config.yaml
num_hidden_layers: 20
d_expert: 192
norm_eps: 1e-05
dataset: "wikipedia_en"
Below are experts of layer 6 (counted from 0) of a mixture-of-experts language model. Rows are named router (the router's row for the expert), down (a neuron's output weights, with its number) and show model dimensions 32-63. Each number is 128 + 32 x the weight over its row's rms, rounded and kept within 0 to 255. Numbers have three digits each.
After each expert's rows: "comes before" lists some tokens at least twice as common just after its tokens as in all text. This comes from a sample of Wikipedia text that the model never trained on. Tokens count by the router's weight.

# expert 17
router:099149118172124107127153162139136154090180096134133153150123115162095174116180110160149127160143
down0:139151117099113106073167097195129160134127122149096148110173160140164112135138126082149132177156
down1:104124073142132141150112100127106127075182143136136153150105132140159123141111140137099117084124
down2:100141098088127177115122152174140157114145165089140156152141133130175097159110131094095113094191
down3:137139158112127119067110090143113071134116130198117165111124191143139136124135117130116081116117
down4:110134137129101127130130175069165118120091154088089213114123096117159153102117134121145123086177
down5:092132096133080101162086138155144127134096125073173197160119137145085155168127112134107104160089
down6:128112207121113203167068142062085139152221120151104144139071089132166140122169154147110100130164
down7:108108148119124061127134096196141132108121141100130134102160163142149155126108121132209129069160
down8:183122106082157115127116156035094093074121134132159139051157139157137116128079140137077103126131
down9:095132157138118161147128135185098137149119141175047116099116190172128145106116138114104076148130
down10:114127137113175101119155118112090117102156094161133125119113090095113129151161143146133120123099
down11:156107097161134161097112103146196094060193135172103154123118127142135177137142148120139138094197
down12:171184118111115119120102113094131132129178149124108117100151147138089191113116154098056139105104
down13:070140140101118174132138103184103145098093134120111113115074166109154109168185156143141107122084
down14:156165109132125149140086077095187150104188120167147140101132182114075110054131132134106188098097
down15:076127151131131152083133117087132139054096066129124112103098123106175136193117160087120180133079
down16:170105165089150135082102122133149103140136053123104102121101083112106131126089134119092114109131
down17:131160085081116157163107152112134162134125143139104089118074122111158132117114114151138114126141
down18:150128082159117116104122109115123131153116150152142154172139133180162135071172134146127126117167
down19:094064093143137170143166070154158066196161167072132120160123122084073077089103169150102168087136
down20:093119091115143118149116142176114138106122165060132132125169139136086083124139174187122142125183
down21:113172062107150133116168121150088138172131129084165152137097109094071111149141102140116121161050
down22:083081120128074119118132104137110102151124115109152129147165124168107130110108102090141120157118
down23:155179092162119181058153207162092151169108143138112105102122134198143083100168121131147095163147
down24:156137052142153134103134132112098117131142133156157133176109156072125164158169132134151119074090
down25:098099136155165169152184133163112118137139124200149141080141143164143142159116149103148157183137
down26:128106171095109083098127162065161128124147137103107127069120148139142115128185170131141142134173
down27:096126122095124098046102086130115133132180117130076114086139132147132119083146126072080156113157
down28:145118111135153180148156169116067097152079138139122133156114162101097110109145105198101206124116
down29:158127146114096102131130130103096207117107119153124135127129179166168115079081114098134154139154
down30:129105122113124188170136120144133117159125138144150164175142081141143115129075137120176158139152
down31:094125159134160161175112140114181114096110153126174139096130099104127087165108080179119127155106
down32:180115116159157145165082121079134159162120170099130147141151106128135122105117154097081140127132
down33:142113137088175127096128213068123144134219151144120142074120102137183161157114169129122164115156
down34:087146167099146091074147117132111139088152091113111127132113139134150195083126123073112126080102
down35:126095136123145155096168172151141122161080199057111080114083090137082101155057077160093122121120
down36:118189097133115163139186136101107139154117168110162140140153176150142142157164103122147099124113
down37:139089091133142098185115173101101096169179129130118150126140088071086129111138086125103154107165
down38:191106109132183103136153165097174171117078104139086122108146123098165137141152080174180126129134
comes before: ",", ".", " and", " of", " in", " ("

# expert 23
router:152144170140103136147100185076134102147085144101203083124099147148089094155151080129189058132161
down0:093141061086130206128123186079109141209165138140166097152140133131124118115112075140168152117117
down1:084115133132089146104124155140103113118146109149183130162085135111115157099127086041090180101080
down2:165148033111156121169156082140100072150105105169098094153119109055111103120143148149134070140096
down3:125153094144148164124128075100158097098145104123087139091109177081130114100099122213075106102040
down4:148178114145084131176096094136102119101137050090169129065072126184118119116164103167145153087114
down5:182134094089127161080109137116092187132133193139107110183128140124135074106066091133087047066147
down6:163160151086085176127139141144142144112144140131135114082159135090110110049111152152159125107162
down7:088100101159110101061070100177091109131091099168132091115171153084147113172151122130106158103092
down8:166176141084126129128138143168112142137127145158144154100169145131196140125149094106076102101120
down9:102133111179095082119146161124130160166127118147171111115191172099136136151126091132145123101108
down10:133099123122112127166168110136105152107096159109099117216097128110121100090185150179130154116167
down11:097168126062171126110159130115186124111095123159066064148141113113156154130116151136120114125205
down12:135106163131166098130164171132098196214151139104123083153070143177110099157132164095129123123130
down13:096122155169152112133088100158084150094136097123177152106113125110117096145161069136192115128158
down14:157143130106136142114143135079078149208138118183128144101127165109140081120097091081147119172150
down15:124226177148189082124089131163096142059140140102116131173146102081150181122119191172106151118142
down16:134155176119103129045117136084075124101161107121124138143185090107098087096112107110142157144119
down17:125207114142051088171120101150150141133105090161114099089117105110182088125111097179156119174108
down18:131134116135144112098143143139109195140126136107118126119135127135150085112094174068148158104158
down19:071135142195092102105187109116163079157066147110146140118100134179045111086099183146146099081098
down20:103085137130116177093142136175103170151130194198133153101138127128027051158168182092143164179135
down21:158121123162204082122124122134071160215132129121082185114114112124116136166078149103096135169179
down22:202154076113175110061077103112156092128108177115136154167146170079097176110204168169160099118119
down23:173173152096135179147097130095143162155138112131102161114070117174156065127127136101171096157159
down24:135118137107086119162076185082108138179122175097161109081116122143165128137102152107135154140115
down25:128153142130120119120148157108102143142156117157115107101162115148145130120172109107124121091099
down26:112133144173077050096091078114114122115097168115125143137160126111102104207124143119117123130116
down27:092183124132108085135186104143076173194117071146078154125171146121131110115141136079184147208161
down28:112120127142086088117101135134174090083119094153098163168122138076173110160186094067188125152081
down29:145102123146073100152106094155110127173086089103149096107090134140126141135085104152181125102085
down30:053144114118111150132077178110109115155120114112095154120131145108180149104105144154145115144087
down31:090151157128143111107151112116115133185116141156141152102146134166138156112129095156102125126145
down32:072071121103149197171158116161117097117079159123133113148136200133153104129094136189115155091147
down33:121085150127106132156120124101127115116144111173154095146133121056167115053154131111126136115103
down34:126136123071118153139073132131116192125169165125200174075163141084059119121132096130132051025083
down35:141136121095127125169135084104093141120185185126134137163193146143085056202106093114119126065106
down36:072144140095145132058135118122136089143137157112132125177125121071150120184167131174133147130143
down37:150110117141124152106055135092097103095132107093135090127129122179146108168118082160122130089126
down38:150141086163117065137130105114120145186149095141124132112180142174126207124128141111123105095054
comes before: " the", " ", " a", " M", " his", " S"

# expert 6
router:105176118108123125138140082128152104095173131147085125071123113096173115147182125158084100158146
down0:121131173119189047157096087094137091138119115189172180147108086140150115126144163109114114122093
down1:141123119186109149149180106143140115102081064132168148083111130144109081109111120139169136104106
down2:233108135143116125076170144119159157119119113192175125155141146087156108122167133078100097177197
down3:081170102149192095144131093082132132133198088162103133079096141089104126105138105125126146127101
down4:151161165155099129036067177086128166082144141174121141166095059112101111092091089189089213151103
down5:117081143076167177113134086108181116150124159143184166127123162179133144120180110117107112109177
down6:097147117155164130143129119198087155133135101093101136151118147145128127087132133182101069163126
down7:123146096166128126163064133090148126073139121151121141161134130108109143140055182121149144147151
down8:088145086154137180172143098132127137134146158125105126134124149124096159155162171121102120128163
down9:115156133098127084066107127145137111111175147068088123171120102118145130213193189174089158124115
down10:124130117140115132126184087079108140132093072166097095183126152188120114100143122125116127145089
down11:152134156161127127120080123115130112142133156113122127129075164139158093163103095160127166127075
down12:120091074122148094113115097076130131054084169076136187106122132150132194204135142155129136178144
down13:163170138157130149087096073122161113108132141105160134023163106142106136122157098182060118149096
down14:067150039142150109145119116134133142070114135182114180102138099199159101094100146138099059142120
down15:206170183102099174115123080100157131143077127109134118136167059108119143170108113105116177114122
down16:125101116086138107107159100057175092085125080101138110131102133103119151075136155136082119144135
down17:085107069166094127126157074109143178114100149092101129138065126139148115094149124165089099131125
down18:159112151097118107097120078107152156158074149186107126120179129104122118154065065127160118032151
down19:151126166113107140167143101112162139109136143095119153088146153159157186154109175125159197100160
down20:167143103164103106090170119089136101080140135104120090080136069094139116097112138115152147149115
down21:014141107120131143104145150185069139111192153147142131088086131183117135097151162125118131150153
down22:063149137130089126093096111117123112077143126123153129151176188102118150140161137099131206111140
down23:205152134124093169088088075102155114109152087206097094105151106132112145118146174110136077111171
down24:131103162130125130131146104133060128120059149146121140118177183119122132110133132131145154114096
down25:118165130124120125199115205128190139120104128145161129160169137157141129146082051140140096216118
down26:152127206077125086113169180077122120181186155125145144155152139139110188098091151083108138099149
down27:145158154165117123072137122178115130092130102079028128122114081108098203046165115099208164105173
down28:156181107192151161143122149171093081135109140127171120120170170119112117114136068130106109125130
down29:138172109147045161065208115155149156156125142148146120134109178148138172132124141174161134165108
down30:191101112119151114166102128121107127171143165067219141169132110112153187181146160106120154177147
down31:202136138155128161124089109180159074113123091132113168140093135122129102147187070111129114136195
down32:062128110066167154138140127166118106160156152145119172106096159134105120121131183156102106083079
down33:183104074092191080090080080181161166097124086133105132107093140086155102096132118136204164092095
down34:150101140116122093174121090109150101102093142127118151191134159107119126071115113116139092114176
down35:180168120148141112116072113095050135159154165140126126099107115103125132107119123218142157131041
down36:138155096146115108122106152098166113194130102109118180082153145114053116154139181119141110155170
down37:117161113118143072147145075138157141125159137150077151181107103160180133151110100113076153157064
down38:053138131153169111087136151083154101126132141125061135116119094126127160150115085162141081110105
comes before: "0", "9", "8", "5", "–", "4"

# expert 21
router:141158115143123177157174136078155114101153116168123105144136158134089107123152086129137113147163
down0:093100115107130133067086115134144112139125147085142094092126111159119223135112106169032157156166
down1:094079131086116184123148127122109154097176119118143149059151199150135119093179118098157119119173
down2:151155128095081086108150183121093158056111087168128059170150084107142058147157090145159115139146
down3:088137096155131103179185148166097121097213150045121127140113186142117155115115111094135096168108
down4:119161141106098137148115112073144162093070111118136148074120075128130177141152184165209134104172
down5:073083143085128107171138166095153079098121160117077139126116191128069178145107147080139142168147
down6:147103122108086102115099110138137113128161110112175182159191079133069143135105111118132086076168
down7:149107115162104124097197151170136105111118112069148155144158120130096167173159091092195177173116
down8:144091105156169143145091103162194135079075096107049090117119152108142130127156145076132096094166
down9:144145089124121119167148127155145179114126144145125125115120073146142043159170103134119165066100
down10:145151168103126183159148102123169110146109135144179108120123120135144067074135157159165133144116
down11:104103097132135121168130116061134052127161162133133102105071093118150173091093129165124127158182
down12:145115109141127126122158149109137138147101128124189086173146084147116151081119161116160099182161
down13:117119129146130160096144184157087196114148103097158148158098071168158174134172163127122130142123
down14:109163100100093094159144101109106079156062117152097134090151055106173125125198146134134094126117
down15:128165127047128129091162179089134133099139133111130107066131070115075157161166151158102121118069
down16:101119133065124162095050116103149079128090099094176116128101101195114119110049145144113062093078
down17:134183133094109131128125148045117072127126131090123157150086091156131146122103085111183185153101
down18:145144068087211141115124162149164104149078145070180079044168093141159153132142099098073135177197
down19:154126112112139093104121076087142136134115214103140098097137114200120167097134117110143176097160
down20:108168107115121096154159161119146127091076122136132046136145132132111128127133125072134165168126
down21:173099155145078108164151166117161102137068170123147078139117108134081104078146139151144098111188
down22:171112131106100128158135096133137182129135087142075101115142189133109145175163092166068122162167
down23:143144143164147164140174157093082188117130142160130195137204114133119138156123128141069112107085
down24:155162139154142157156185121101174180142106148141154184137121164106119081126091132048154085125101
down25:118111168186147142112188120124151141118210136133122202162110156130120143151163149096124143018155
down26:145159167163117111071133113125090140095062148109189139145198126148139083136130124145135110133199
down27:214091178095092215168155193183162157138132087129140177135124118154130065126150100178151137113107
down28:145164153183089117156122116129146056150099127161124145168170127101123111121026150102114100154161
down29:153149102136122156102089127101184085138134113133122137123159123113163129166187171170161118126126
down30:138180126163081124095161141158113114125119104076121082166122146138154090104152143086165150124105
down31:088084061121125113146135141121154134114145146110170106155122193107123142144079103065082151146143
down32:119111104156163102153128119093118057126130104117148185135144125116161165129095109124148161068118
down33:108125146140149081125108126143167151159166109142094142121102180166079203092067128087107159119179
down34:108120098151189088138125137122150163124131081121112088147098187149141088147125101160142120128116
down35:078125116141115123254171112083054111061146132092132167149107087169063103143113097179118117135086
down36:174194138154139148107143192118158165121117142157107141087083125077132101121073045129156099144157
down37:186109115122160109093137162192120127118134126156105143139091159098124094153137109167124169141136
down38:101124106111132080132110129185125123146098151108163114112089094156117159095095112117152186138096
comes before: "\n", "==", "-", "The", "===", "|"

# expert 19
router:129133162130153105128143143097091093117132126134089166122111121146166155106136152145189116160088
down0:119115128073093109078143133124126133191126176163166175121103140115133173155122077094157119185118
down1:183132121083121140129162164158132125141150096108127151062108192091160121101181131212107086109082
down2:136129117110104128088180065106097115044090133165120112101124125188089128071122177075076133166112
down3:104136133106113077129105165159141121138136077136101132137124196115103109121136110189090121098081
down4:136128144130095177146117113126115071113082099167122147076164148066122112150128140133080121138112
down5:151127168082156104188167119099146155105178123106145117085187148099102171159124142182104069136075
down6:177160118118138178153146150134098192099133078152092098139159166143147080146059155142135122174199
down7:103147185172140096107208158150102113096121072170147125187165187147156130131086121174118160154161
down8:067156129063136137140096143163103130116112076119029094091154099163137103147137186116051136131179
down9:110176169155166105061141071132072126163204141104151151099132100188130098157061122143179126162152
down10:128110157112122130091158158166128122132179124127151118109094172097137133102152128149119081102155
down11:063136134177130121139117145161112128112114154178130091123157078105144134084124168121163180076173
down12:110212122111111072102081139148120074147140077067108125103142179156114102119133109153156138120120
down13:102183101150149189122117146166114138167115121185180129090076090142089150143162138162144069117114
down14:134134212140120192098134146104116101102126128091133166124107094163172097150118165159057162097123
down15:141088130071176167119127120078104092108138135151118166170135118054091146159163101151114182140185
down16:133129143119082157069097116079124094145207128151061179127133069109095117184036136208194137154128
down17:092166167111128151098101151111098137062165143093061148107152139123146110104113103145132137134129
down18:123085131148123132160096142134089132165133129114092145091109160138154111080045150156085157157139
down19:139183147137082091085120137153108101212131137160144075131106093110157113156143129105105147126066
down20:111098074147172142167133114143136089151121152139133125164151145173115084068153153130159149089110
down21:140131111127108121162096144074122161122202120120092093191154188108145049075129107156201113149135
down22:141134148153189076128111091077167167108079142117143111094168127113128144094134102185134138176140
down23:137068105118153117083101077138130159172152099092107170180084081106090143143142112117118117147125
down24:099086088128094120124100179099098088112166107124169115113179138085134122151102131107179102145130
down25:143141103136144156139096121118138109122116137082168148136109101118116141090116127141110145198149
down26:073162107109173189134105078122208141119134138052128079135092120150094126125129114067194116086138
down27:146066173121154133118145156078110125197145091137165084167095168209109164138191199115120129124101
down28:111087138108142107136086136170146138184183127168129173137170131140070212135083126147157086148121
down29:111109134141120155127164104104063150185061115021180117209105164099138069138123084125111122108093
down30:116160112099132096177137119124139144158140123136125106105061114045105103093149161127155126143130
down31:166144074123132123119093159164114180152135113117103191140166129142107115136140195110149185086147
down32:160155164141175151172116135145101156161120104108095131107175158149110167101109114133195156177077
down33:126156169082111141095121120179119112167165100143130159113150136102156179144155151133100119163150
down34:128071092101106142123122125119069171107158115116143125098134093137104092121058144101154170089157
down35:162108155133126132119181147131091205148119125120167148091163109117164114098129107195136101111125
down36:084191189104138182116119134143169043066131147148122157045087153123075146118171165110106129098131
down37:145166102097136137150140123101089174087061184128149102107165095145111180109102159072122168156069
down38:148069068127156099121160154115095123092124067110119123126151092165155109147061182177129135155100
comes before: " |", "0", "8", "9", "7", "."

# expert 13
router:101154129072131110145113135182119112104172127115109147127151147076155205100080122191162145089093
down0:087084168167103132119146171122107080141174198087061130129097176160167191138162136081124108156123
down1:165122103112117125148131123062076119141147159134155096173117097148086069196125150165142108162130
down2:141152096129138104107092162153087189155197127110115108164119136095147127139195107136155098084194
down3:144105134117166110107115085153112164105106118117139115088100107186154154157107179114120132132180
down4:167120142133136102079153074134139116118126152189178121174138126139119146169151090152121093183083
down5:180127123180149138088079143147161129120102142101157147150132141121111104093090141129126169132138
down6:054177112120140149101125170124095120072143112109099146101114108178102124145143134091146069143158
down7:105153140107162125120109191156128138205123152116182148110128109170133174139107152117190122116167
down8:182118108115172132079128141171132118157118165141157090200139129130173135151159108152178110128117
down9:087119074136165111173057145074187117169158183149154128123105118160131119156096146123127159154117
down10:103160122129099099119133137090112150103112147167100129120112111159123082179065146025101140150231
down11:091126141099185135123127195168121082175125174128125157116137095150149133139136071135088140073141
down12:081181166147178077093114137144150122130088130164119200181132174144105088130044118134166146132071
down13:169113153132158105148136067142116085179178149125144107116132145158106122169117155123114196139154
down14:116093117161088127064154104113097041098081110145140118103112134119106085108121116098107176062053
down15:126174168138082140125074141157136188093150100132167129113122168098137151188170161058106159152102
down16:108103143102083144092157120148130108098107138140135118113099102071150103104114091171121126076143
down17:136107115092157157108103181158103185094194146124100159141081109112129133185116151114165164124178
down18:126071187123132083176137165120148106118039147067126108119083128122132160127106140171088144094153
down19:059154165108114179167121151092158136132198191090114139134157084132146110143133089125130145183189
down20:079148134150121166102130106167126098160098096116120152144123180170068102132125118121169087118107
down21:120151083083121105094124110118173175204158077100112139130123178126128115154174108066181104080110
down22:053120095087082143122141137086118177141150155126108111151060082126142182101123117150173100115096
down23:115195104159117076139138101156140159117113123089083079162132153178105132114104072108163171132103
down24:117088160156134150145129163119136136129067090141129149197164117115161147117138121180154120152165
down25:124120116156130092146132154084152124120138174120134105136116153170071154124130152131106111141105
down26:159179077036149133139162108182161161121153109100113101116110090112141149124093128102133106180158
down27:209149153192117171156110130131121133117102111069096126117097164137087085123099143118175141155070
down28:163172143135133147106085142074097101171134139098119169139121096114101174110153150103089094118121
down29:175117088129158088210135147109085121149170154160132128049095133099121116087133153172103140091131
down30:146180134119093041147085134070167169101129122160101100126162086205124095110157146173126150146106
down31:141152137085150118125127104161124122163129150095142136071140133150162084092168134131159134114125
down32:076119149152110134119110127104130176120231118168110175134124124092139144140122143107118024091134
down33:186151168121148182130150066126087078141119127153078066151154121116110118140121133120138172123143
down34:095163132175143153137074149118163141109112115087104130130172119152102164188094138133123148139160
down35:089123114130219111186119114118136144139230095145106154133177140133098116082137141109109193142150
down36:113141161137127117151105135053112136107119170104099160102090128085179140080163178088156113148168
down37:122141068146061114099104112138118093116114148206122110144181138084104116131079121148103102135137
down38:074136145122082157133137140176112128170145158099115127068148102125101132123116117135102140185123
comes before: " in", ",", " to", " of", ".", ":"

# expert 15
router:167133138133194180145144122118134094145155061103102100080111127150163097118182076076143142129178
down0:168124136148159078182155210133176122191096100120102090156157130110196142094117140103115134105095
down1:158156154099122096118206118135117149136115120108138138126165136094113110178147100181099119125083
down2:147148149121093130156117109169101086081091097072166143119123088138113159143133208156070110096148
down3:093165115148120153074108112139142113092104158151081149104151164123163218060152142141111128158142
down4:157099099134119104112173154142117169139132118095097136100180130147165100106097118178122118116091
down5:104119138129097099137099146174118174139136111132108111162128143168104111096152135093145122126141
down6:198061143101127136152138084129156146192106172128159137104128143119129151095138143094102124108108
down7:113109114105107121155181112207136183142097080063187133151163099129087107170118129108122161126103
down8:122145105105143130125128209157186123134134152135120127140129121122100133173076121171185137074132
down9:144139101055134108160162123100122145132182094163130156128132089117121143119069170143153079071122
down10:086122144136163096112122140135146173140168114129107101165109091148113133150084107160169176087113
down11:154138066101187147115096103089143108148117080139153168163127132160063123124129123136144162094181
down12:152102147153107147124194152124087085109095116138131088117163130092070135153150158131159106135134
down13:129099154098151088058083135104101066146098120184183121115141205172146150146183181137140115123181
down14:139080148099138093089153169164098133150075144100098168092078164146129118142156152155175081086166
down15:119078127183154101082141108192151141113122172134116177159075124051159114111157142065105127088130
down16:146166133105129128124174072085124159172123166181160127092120158099151158148159161120110085154163
down17:096167167118191080098206170160135098082141109184111117190152079148097126091129063144061045054118
down18:139104116121103156104129124093090088114136152163106172128156085166114177111129188171177111096086
down19:116115073123117140143125059143165119053083201200108107155087138080112147112140116115100137144122
down20:132097094095127141167151134111178162101113098110164119157100175146175133116112130139094117132123
down21:197155054131128154165146093119127117141107154118152116168090082140160099167080128102107154160112
down22:210135146079128183136150122078183068152146090170132132129122095151088114153122159104094157194157
down23:143126118114115130185100153139121172116160152162150118081052134162098088182117171151130102179086
down24:119096092098174150098125107150094139121151122124117150126101093167150149084124093086100077157163
down25:181104149183126117085147137122205119151109135118081087153111113123119168094121172113128140103117
down26:155106178128167143078152138146140105081131120170176103092100150148137087103156121151153115167085
down27:138119094104208097105152123174156143143123057096142121120122170173113089109162122096136103122118
down28:135137159197131045163074098095147134122094160131117188095087107162071095187119128143123159177133
down29:141117193151061213146135132058128188120152136126112078133152066164126152124089108147157087183116
down30:149119126101177101158127081123069115115144152129066128154111156134081152193120080067120125130111
down31:112140167135158140151103097106123140125112141089135108070051133125121171127177087102115164111164
down32:053115103130148167097104149098128082121076106119190184152105141128117171128075155120199158104074
down33:174133128132112111129091125098128120104087140137134137119138159109143087177119205157137082090109
down34:187049135082157095067155106171134095157198141087089121123158172159150133126097111114139151095108
down35:100082158152130093134140123143092103096213100103147111115114176126173172146119094133114148102103
down36:145125097130130137118200126092167114179097146120127156150110129159107135188086129091078176117124
down37:174148146142183096110115108117165144149084187190123140144116125121070145117126109120169142080161
down38:107124172175124124088063066126175114100099135115175101096135140137112131197099104134136089132080
comes before: " ", "\n", " —", " +", " −", " N"

# expert 8
router:101115102150149191157114089084143124118148126067119123048109122141119154155167169130129049190210
down0:112118102078192150136137117142146101219174132143119131142171149093120120125086079155131144146110
down1:151100140113117085168139090140072126067128141142199215115104093098121171122139092134096129158086
down2:109140125043163117060111171156153120117153142159115100121150075159057110120110124127090179128132
down3:068155162113154144137158104150137170182170147112126086160128181108108152088118115107092156075177
down4:138147074116105115121149102125047155159128108166151180121176076111134154099089167114095183112102
down5:174156166107139087127075146189122120077112136102143183139160086122135154099167107099096097175152
down6:157158154134113137115151162158192110160053104107119128171099107104105164181039151100149165126117
down7:201151190138154137123103104099094145161151196147191224102114142148138154123154141151126080111094
down8:079134108139151150158060139111061098060161139105136195099078122163066152113168149158142153134143
down9:161107140188077147105149102121121124099156154144135147118106137143142163149169112117126103196152
down10:123088101109159145072124141151127096093090130104114166084112110151117195134157140122159144162118
down11:130135098081153086111104077138146128189147162111159105157056102071192122058117139102152148137143
down12:177161131072126122070127159138193178117078163119070134098121116109128108121134117136101097128144
down13:152091143123095127114176087180100119128125120130115128154133130173092073068149118139098148114067
down14:172141110111137125136175103138088131128224113117161160183162103074151152118129173140126131186128
down15:157125107102105125147132100110189092141160145078128181161118145134120130121097173105128143128175
down16:111121153075167200147114147140118101126118090110167117132146136094158099110107156139131115135146
down17:221124134118153143142062076104072079108112163121163100103148137105143087151146101163180136159042
down18:168126095097152147065102098117086158064155092116139123180101134134161110089133081139127219120105
down19:144157107058165139060129197076118121120169138049062116169064150079145103093119172161146130157125
down20:191110120084145096075086119112110181113123046134196156140161079070131148164134117172065101179095
down21:168131149107121110159155126144163131141156166150178167053109174090164130087152105143081104094188
down22:184144122098104079064115146201158121172174114143140124123139131077131086141188085171154118161128
down23:164087094120066145134155095122169110086087085122136098189140142158169135129130188148059170095135
down24:132078093096119112121136124151124130150182160196145112089092110119196144141158148190169101132118
down25:093097151179083151170135106185124115125119112206104109150155089136124109138126127143080107171088
down26:132160160160138056097123148160119091158145114134120140169128083176149156133181079122115095112122
down27:102097060093207122142139158133176150160142137084157103163181145113125140070094115105111146137160
down28:166164068160167096172171108145145106163075135126144129090097073101138107127130173113174109057118
down29:175126098120111129097152167118093102149175081094102038081142191127117185112132150145174164168113
down30:167132150098071116096120126125126145084177159102079123165123169146186092137153124155180086199124
down31:137093113119145160079088173125075100153187093150118113088182254125143184153185126146114140133103
down32:144153105150113111082135122125130146067123106154069106062099129144152111119092129131163131103157
down33:106141144082145136092094115070072116084135148168094158114148138078089192141154119171153116111160
down34:117113122112152126104070164065132144154149125138126126143190169119163123138113101187152088126110
down35:153182090128147160112107137123133139080179175171103148136061128147071110183136161083142130174150
down36:123119073160114120072092108086143118142149083133110106107133115147130143084155161069170124156129
down37:135122161076130109109182191200129166123145119146192142170150179116113168122150156127130138113170
down38:114191067109184130077150099134183153113148142145119138105114074171119143108134151150131162110165
comes before: "1", "2", "-", " and", " which", " but"

# expert 5
router:136122086103153200147189126086146075090160097131095101104135121179069152130169119134180094146105
down0:126126092148161204126149158166182160159117075130114131099151123150106138118116162116149093182125
down1:149158141130156157115104138156076167115093148138165154133141148173146205181036154034134117102163
down2:145151141174116136133189142160082170103115117143096146107097089163121084111119121118124143100142
down3:144174210114110137111117102086140152136125182107162127079111102188178132089125147174114081144148
down4:083130149188131078147139138050131118128167127135197175164119119114155117099129103154176151142103
down5:082093135118157103130128126107125109112156109090130106147115108159158147120139148120180112128138
down6:078112129131139148142078131048099158133186088123148143063156121191135109125108128055125092129138
down7:130104100083125148082106101117149097141139069175131115149128130124122097081143140084146093192133
down8:115102153148130125125114141071075150183125167126136140117112169131108117130105143113117139127132
down9:145148145105065198143111135147131159114134131149124109096139116164152093126110094076158068153086
down10:096101145101166121162097176119135073111121136145148085094079106191106095083081096074068074115084
down11:174141128107207133147097133200094131138131089098132120129140072108143083194171082165130074116124
down12:134131134184140146123155105130128152132157182177116157140113120120137109053070142115155201185193
down13:075142175091110096125107149103122146084107164116114146141203113052155111098128161113098155185108
down14:092130161072099098170106126138111132138106091105108128102072122152112088098126133162125112129118
down15:133171102104181134160131087069182106104154166133178135104114113155168112139101143079150124089097
down16:115097096128144134142092203070132162093100087113161147107080147118148163137136100101124099180138
down17:140098112106131104147151134155093163081155081102143114165035071084099058126125149202095103120160
down18:094147112117145082148166095120139126140148119100162159080102128127160130115151128170111137175157
down19:093119148082155103134166134172098130082099087138134118160111133114089145084150164089117141168101
down20:113125124162089133092104120123121101166167135112094123100125164100217139227118148148119116168138
down21:142139118148125141047119044104133125071113114151139162204078103115135152094097136122107055122125
down22:069140086159143151133140148084128153128152100176145102102137130086115113081055115068061149119121
down23:099125115140101117130121174167154094162118171141148167148191122147127121179143072116138082130073
down24:115188071105095121153153109113152102096092101155154157089088162123114104101082095086122113104153
down25:129093168132106085105201117137164177063118123097119214125089123177120163178146124132140176127176
down26:154156176161115162104167077156119112128123157146125085121116122187075134123136100147102124126091
down27:072152091140118113129182055159147124166132119102079120121081146119104079107144119108120174099139
down28:161129158166121080165144114085119108081163142152101140135161087136091087125100117118154165101172
down29:165114098143121124157139108207131053121148135171090108160079182145157098150125120187109116150112
down30:127088136196103143074119155146075083076100165121163151158117186080139132164134097133096195155191
down31:096170133145109125124099130201143136119144088135090084120160115159099103142116118136157073125092
down32:113130149124135074189102140104136139089125147132166150152134139103118107185118130129125127155083
down33:135104129133085139110168098082098116155138099166151159124097174155135038084114081177122132162188
down34:141119076118168169132130141103110131156111156093147158062190165114098101176067135084085106113105
down35:096126164135105156141129141148139183096144114108114088138120083132159155196122153146138114121094
down36:195121154192090169131102087075077117119135065096114101159176112088106226093171111132127172112106
down37:131133132142127086145098117066114097141151132158086117179107139130107095105121138104069109086150
down38:138119113109108156093156055132108119125135091119139179139107084112077144097180098203161110154106
comes before: "\n", " The", " In", " He", " It", "|"